Weights of a small mixture-of-experts language model, trained from scratch on English Wikipedia.
Size: 9 layers, width 160.
Experts: 256 experts in each of 8 layers, 32 squared ReLU neurons an expert.
Training: a variant of Adam for the experts, 457M tokens, 6968 steps.
Below are experts of layer 6 (counted from 0) of a mixture-of-experts language model. Rows are named router (the router's row for the expert), up (a neuron's input weights, with its number) and show model dimensions 0-159. Each number is 128 + 24 x the weight over its row's rms, rounded and kept within 0 to 255. Numbers have three digits each.
Before each expert's rows: a language model's description of what the expert responds to; "gets" lists some tokens that make up at least twice as much of what it gets as of all text. This comes from a sample of Wikipedia text that the model never trained on. Tokens count by the router's weight.

# expert 30
Description: Location and time prepositions. Prepositions of place and time heading a phrase, mainly at, in, on, near, across, as in at night, in use.
gets: " at", " in", " on", " of", " At", " In"
router:157073128107139083155101136161103087147128143111150125150128115109104139133122092163148141105152137119116116154121111127112111154138143149107101083094121106101161170113162160102113158136116104090092134099159134099138103112110081096162157095116178090127153096165140127147133118116109133102150120146142148096106127121110151103124122149119150137160114150157130148135161146105158174163131124100127152152087109142133153145091114112116118125121158141104140158160110171180106112099161095
up4:150157115142099126121183110076116150157111148134131119126137119148161124111129157129132130124193187107110105158163111134149096148123101127135150150181121130143118131102097160113128110140074186136112085110138110136122111125179105122120105161161133182116154137107134105110119103140104134139129121137105101129164134120105119112106122099126107151141086150124122178118111143102126099090116107135143109129142076143143108197121136135145095147076093117141120164113140097145145128126132155
up5:136137155102142123137135120128148133066114124142117070115143084124129122159122119158174090159163131090103183093133115134139138165128144131093161142115145121116165111122091089168141067106107164099116149172110144151111130141127136149123157168074117121119159161135136157119095162103146145127127148138165127110098117148151124136108128161153114108125107123174121160095119119161142133150148120096136139120066116089125117103146148124126118140117182140111136100122113131153108152113103100
up6:135122108122140141102138145099118086178148145117075089081156188118110155150129137110137144110136111149129139097131166171068132161131136144134129141140113120140142130120116129138118144098125131131129126155096137146137082185149168146100146121118140161115113088131128041142121105141144116133121156141132093150144100133090165074092126129149132131142125127172108150145190131106118135101145123101160094126145125149163123118110143099134136143126137144095099133100074093130131116132117141
up7:118148101171158121093139144204143101119096112147085155176163134133118165150113124105154086154141096151136110106137089110101156121110127119150107127124119147120090107132088092122122131117133099125126168163137144155134122101159155120098084068172109122115142159104092135132141145096107151117151148154112123148161105116136125114142152119135122096149111083126167108129124140197119118125158118128141137104170153132121137130120111123120136145145133120133104154121099132152154145189082119
up8:116147134099124063143111179133139090181131138112127100104138139143157118114141131102189091129141095152139094149160071135142155164141134148118123103130085091102140104107108112079097133151099123116093168141134142090129159123127122076172135074132127128136087127137127141147110120135092140124154118139149099141173090121122138132129140113114114111167119160102148132102114151117152127132124129160134138119165170115114120123133129119152094152116101139158101176137160131167125162144100118
up9:144104112134100091116116138139104159130135116131120106147191133132087194134137118131146123156126144101152125172106136116124108140088133180085141093125084133129168093162119138117143088153057097108157144103101151121126104141118151125115137104123100150116122118094132087090180156126102078131130108135151106110110112163119166118133131119142139145110137155143123164154152106136070126143117128154137125109138155157135115176103149137138117155130164131105108125150158118131175159113133128
up10:122118138102117124132113141132150136111110164066152178167120111106132113109124160140103119115089132142153123121110102107087151139100116218115120172098143080139140157151138110134130140167120135145189119124148153107124126119146141167141062108126152152159137081126133097164090115136138099132130102103122106157118083154156141103162063108129142143150144077132133096114096138137117113099115132139143119169162125113129131137146137134129119094109138129112141135121123125166153142110131143
up11:098143153121211143140135093128125131130107145140116129125178126146111141137155094095130139121099133121150107113136113133092138078134144132075103109173163094093142065103116150119146104120124176084090145132100135147091104129124131172117159171171111158133123147162151110109148108149152134152126129133149107154110113155137138191151159127132107127135114122153120143128159161128133120127111135141141140093163111115168155109087121145103138102121100146099086122137147134111138094106112158
up12:067195111107117111137109104100159117134119131160134190150087127131177114149144134183123133129134122126121165136128093130161123093122096102155136114155128104119136135170122096125146141108136119116158105116118107138137129083142110148133136140110139109173167161103100121094116119144173153134135158102113145102142125150160089095134112148130128109142116146121118176155072133126137149124160146134125146095103106146090105130144133113138118108169161133121197104116105169085122118120102121
up13:095129098114099112170100137124120134125088149158145109158104162156131161117110112099093126136166149093128158122149101161130119126121130122141135135144131147168130103092147111112086113139073160123087152144142130153121089145124134113175182109136144192138105158118103123115153150131096113116129182155089131145154120134122092150058164136092113147103110093117091148131105115125083101153141117108141139110148159141142141097107142132137126145134119092170122165145146145125120144152124101
up14:137153135186104128128152125088108136152129097113119125099135155094126137158139188142194144116149102117121129150153157135160109108121130150124121101149098143144133084093129127133150137134141102105150108120134154098115109178144127116125118082120109115127133108106152123120156126128159148106121132106130113155116117144123120097118123093131118152108104083123116162135115137120107106089154156147150101138146080178160116139141135114163104102105165065202113133111161065116112147163105138
up15:133095099140144075107118099111145124145125145104109095102089130105113108168158146094155146119149082140127143151156126180115155130103066104140146110108125162132077093151162150095158080063110144104135099132136155112112126154149148107142144149108149182112129133110123063094115136167135098161135159154118149133145116130101127179153110135140109121145112153135111108150134134090151111112143115117111112146133175105097147128142142135129145109150138142091092144129129124114158119129138143

# expert 20
Description: Sports terms, word starts. Sports-statistics nouns like record, average, medalist, plus first letters of words split into pieces, such as b-erth, t-ore, G-ameplay.
gets: " b", " t", " record", " T", " G", " g"
router:153097119132129123125116124137103105130087178142142144134129127093123144153156113128164130097181143076119138143119104130111083135177137118092115086118180079096147151086153151130109148155126116143138133118161086103129109159093113113139159127119132124150144119148184132131138119103099096100148111148139139122067150091119155090133100163183167146154110132161121135100145107115169154142126127127114154132120105158158152149104084100121114140129133126154144154162110128154128155130159112
up1:156085081131086169114157159120127121136133121092103194174127153135118124136125165131163150176123110128145122134121136110059117118146092121118106084148093103133106140152113127106140131146129144163144109078121150121127167177156121109117145117116119116125162095132113094102107113110121133119167109160155144143165144171126088114088119148119119156138153119095133123103128117130124183101117140128146109143146160100116112124148105089174112116161144094115100098136112165160108143118139119
up2:119092133101105130113145119123092118135117117123163135152134080153131118140119148119111119107158115134156126132136101129111144122114063128176124144116147127109110150154123084146095133112133133148144168062143139134117210085147149144111081141118133111138097125124119100115128159164141108084112143115097092161115102164119168126173137108124138181127147149160170102119105109160117115135151153159122106144181117105127133105125129121108138097172144110105124141120099122093114130189122116
up3:121156115144135079165107142151115156106108103110148132133101152091144143122108168112126182101113132119098125120165128160151132178103119125153088123141136131149124107114145157120142113128153134136127114151090076140149100154150090141134143143123102148128171078175159140098204110108101156135141136123148114147132112177135128141103117121105140142129122095147137204134157130119115150172111110131155112111115124157147133100111134131127118121126151102124122111142119135080132111065158081
up4:107109122137112103113179159133119148113090148116116169131145113102113146151138133155160131166162157122128134184127119160145098160093120185145138098168128139139115159136132149154133142144107162131108109083111123119136160082145152152162102125142102122086164138168142112090131121119110116126101092137113157108118137156114139068076147081131129168190128136126121116122115118078130095124124126134090139121155162107157120120140115112169089151111109135127133104116129125107112182150129122
up5:119154143124151120148153116156178117156110150124112149100171094109133107148120187144143156149075115139152108117141159116135122106144109087157152150149097116139131147145129115145132095095078174102149129147083128140083107171154128138091157111121105142167134126118158079080098089124129152105119161093138180115111155124157159096125139136150094108127119103145100121118135122161112160152120112163108106096130137105090138086113147147144141117106104139149154102122117128154116158111146129
up6:127148127112125109130131134104072100128137142114096125134127123095125110142131130112122107181144075132122118124091192127120150145124140130099151100145108113122091131087114108075120128122143135100112117087101139108169157171117185136131146156148180148139099100161148081146151131151141123148150095110155138086105122108150168089128115145193115140125142118116128157114118124108161129109128123149097102122156128102168117126121135144124134178089109128073140129160090168109138111106145136
up7:179134111147100141134148135123147160151119110174099150124152137145135131095127159141127099099148107155115064134111145120097133143108141115097148170100140160148122109108136139149091119140095141147136087119162100075115154114110175170142104126160129154105106116112094171139134121138077120218154146105111136098145164073083170128157139118134108114113129126151148109134110117128100099098127106138127144103118136128133167115138122108117112123122122128146101165108117125143143103100164122
up8:146121124106154107128163142151101116093117144114125107118157115143103126100137100121150123112104113156114114147116138164165192166150101108169099060124145087123102141100148113128134141118141126066120149122175092115148149181097118127185158137133096140160170155135147122122111089125119124112119119124129126148137133126151139088118141127135147083152141071130111104125084140101097125148131155160152106144126118167151131112154124180117150122176109161116155135097133127160116142140114147
up9:161170124128108092101113164135103074130136111154130125129125130156161166125118095121162135127156160102123122132071149103122142126142144139110130080128124142145120101114102131140164108069061125150119151104093171154114111133148107140095132124138163107140110172103124112105159135128147124148101142138139101099088100136137127145127147123126146150121103113167137169151112098128147091151127114128104097113149121157142103158134139175177125147132134099123119180173125131090182146140091123
up10:094090132137104069099116132098109132128096167086126136097120148091151083118107142164175120125133088170152095143115104127121168126113107132120110109142139104114107155164149099096148138111152113123130116109195158141136124138146156123117097098127119131158124103136142150158090136143117139135132120109099174131140129133134163114171101068136149122172124118114139116194094151102139140125117115140111118180146171148120096121175131125143144150097118153094131123099146119138115133155124159
up11:101157119135182128152138093094098131141166139140121186146140109129144150121165114086114124169118131131131130110147134114104076093119126083125097123173138110134172116157130133128157093129121127157095120149125087113142131090129163113091140141140167133121132138156087165129158125127146151118145153171165119134124131123135142177108136131160106101124121114110104107143136083131121131131088129156169115092146122119138148145081130154104108089116100086183103112167135141130131124086138179
up12:152152144131156142117154114118155159131128154119113127126136145111151136161185139160130088141173079114142113142151123118133117131101136141134175119163115135122121082130105124140129098125130149184132144143151112113124115104107141138103119105044107092110117131138117100114146124144119151175130182098163146108082140091109122116190123111137149136126152141137127117124131109118125085109131166131112128102149077091106136212150099135149117125106129137080142115119146122130166132134109159

# expert 10
Description: Route and direction words. Prepositions and nouns in road, railway and route descriptions after compass words or distances, such as "north of", "heads north to", terminus, and table pipes.
gets: " of", " to", " from", ".", "===", " km"
router:164080153124154105116087147169114107137117135120143112151125109114086154159147096153160128098164112107109126145089119111099103155157121137120117085082125113098147154107163145095097180099093093111088140124163135119112108129085105114185190084107142117115118131142146147152126115113103164103146141172146161095098108109094144135101124161131136143127123136159130118131151117131141171154142125125117126150111119123150151140118107104125143158150146142096116168151098144175110140131144114
up0:120126095097111135122140186159115149114131132156122149123151141154118093160123098141086115108129167114083091163141069116122138154154124101110147155115131140133193123120182090092132140158146122138112105132186104155095134117114117141108107069121149131136120118127114150107094132164147128138135157144114109121148127117099116147110115095105156134122115104133180203132115106172122137098167162113104143179117126126114128097145138116083120126139101127111124122132115152144097149110135113
up1:152121126131111127108168129165152151135080103117133141166096122116160171134106117175099136159143136138124132100117142091146088138125136140124151113154128128113141162137106137134149108108148159147151133065107165138120097146150077102130161129129171088103101076106089110128122100107155110116113108098111132184144129128108166083124159133127104143114138165123118105117153135101140172110114180116161112134104151098129110143130142142126134144172101056148108123100106111126132099107136131
up2:091109103126133125145130117111125075127147112124135170110148179149179139143134105132124146151127164177131171162120097130139140141142112117149172164146150147141133110141094126119162096119099148156142127071138115095119130127149207088119071111110109110112091111115136109137103082169112137156110118127088128133150108128145134122149129074135122172095120106103137124143097137116133124115117138159107156109157125122127098070135132120154124134113144108111115143135119102072115156145154101
up3:119170142088133093127092130168118119121121117146136153145113103130099156165126130081150163100170154114102181098141090148159133115134159117092121148126132115116135091125105114141171095143126100141092144175103107151126179124154107111159133115113099176141172117180148152138152145113108175101089171119164113174143099120122120140149136120138128103119123116127154183108127142153117144109117139150150097105137129141147129100133126130131158152124081090124096109144164158107133103139119127
up4:146169127162137147121113114152126117144108122157121126172175140150101125128125127144164095123118133109129136126070150120068094093167093154115136122130161118114103140120123157102149107083129188133126091099122138143163172094128175149099116161124137135133083159136161121121104112163093112137116062120084170153134116156179148124117113105150121158125104134123103143145111101111136122175141107149111125106135115120156126102159132126159102158103111150109143119109087116116133142153103129
up5:093108171157149158118151115185141106086128145078145145136189105120122151104147150143153123162121136135124084139145128148113136126141120075140106122128096126174123098146076118160151062112117101108132113103070144154100091120140122140105164110178114130145166114138113091140127111123107152187121180114118133129132158131112152099094140127141131129139126116153148141110098136140104136147100145067131120085103130131112116097115155137137142147160119105115148135096133116149139122146139130
up6:122167184122127121131136167093101147149093150123122144109112115128163147097135140132148127100087080123140107120126119125083136169127142102142172117114123144133129139163105075084144083109150108118121123144108160116098145171108170119117112116129136136143113123149178112136090104139136142169151161100078136082103115136145130110122146164135137138169110131126113110155163123098108143145120094114138137116150102111142095115133148118139106104164136102106137135068067129136142112135104191
up7:163147098103151114137150143215148109131137112133111116148141162155136145136121129155114081129164103148129143134162093087120133198099126107129124113118134138122148132093125150068128130137139126150124115156164151135120163104129168128093056125118099129119079116115124155102097148129113094165123133109094140102157086070128154147106102141132110099153152114136122140131095150140141124092108126151130091114138129104108158136144129095142111148092170138120102130168107131123130132150134113
up8:203135123129165119143137201151133132151129113139126107086109152133121120118126146137156118130116130140118129173163129141124146086142146112158109104098129118151159112145103115133117158087111155086086111132140126122143146157109125118188066080128128132136159124098151155133102139132145131098130127145133134147102103092099122142089139167133159104102115083090129145148185128090106124124125135166127121131156127081148125126125116122178077121137127162101116146118155128116149170151110142
up9:136143129140165140107137114120125092120146123141149163133156127160124182148126092116110116145146142131134145137096128139131120121078102132135131094106094128086121131145081134159158128111092117108151146108116134134131094182148142116131188151120166138165121135106100111100164161107119087128118143110163101096117119152130122102104138126117145126116101122161163174112126139129113108171121142086127171121122126211121116158125144106154127142172114154138120148135106105147110039121124109
up10:077097124109188110156143122134150152119100104122144176148065139111142138122115140165132105122134099168155120152134127159129113172098156141148132130105132098135095190080113147090149144099075151147126128133131156127130125133095170133137095095126130149108115080094106081138115131158155095136137109128118157140096143102146132136102115126128132100141140090139159150139113134133102161126120111152085113116109142062145137113145142148117115095126142109126138137115141096180120135145142171
up11:115130120097106165126157125119131139119103166175103150111160082125146111132187132138118153110096080084089103117134146131144113077147114134120144145149144113119099102127065134129128145101105127125127131152094124131106145084127147143134161180147138135098138149168126131121130118097143154121124141099099097129110150141138155158138162143138097115130157154158138087111102123142182123123100117126181125085145100122159160120086135142113086131109097120172117103187140145155117112112124149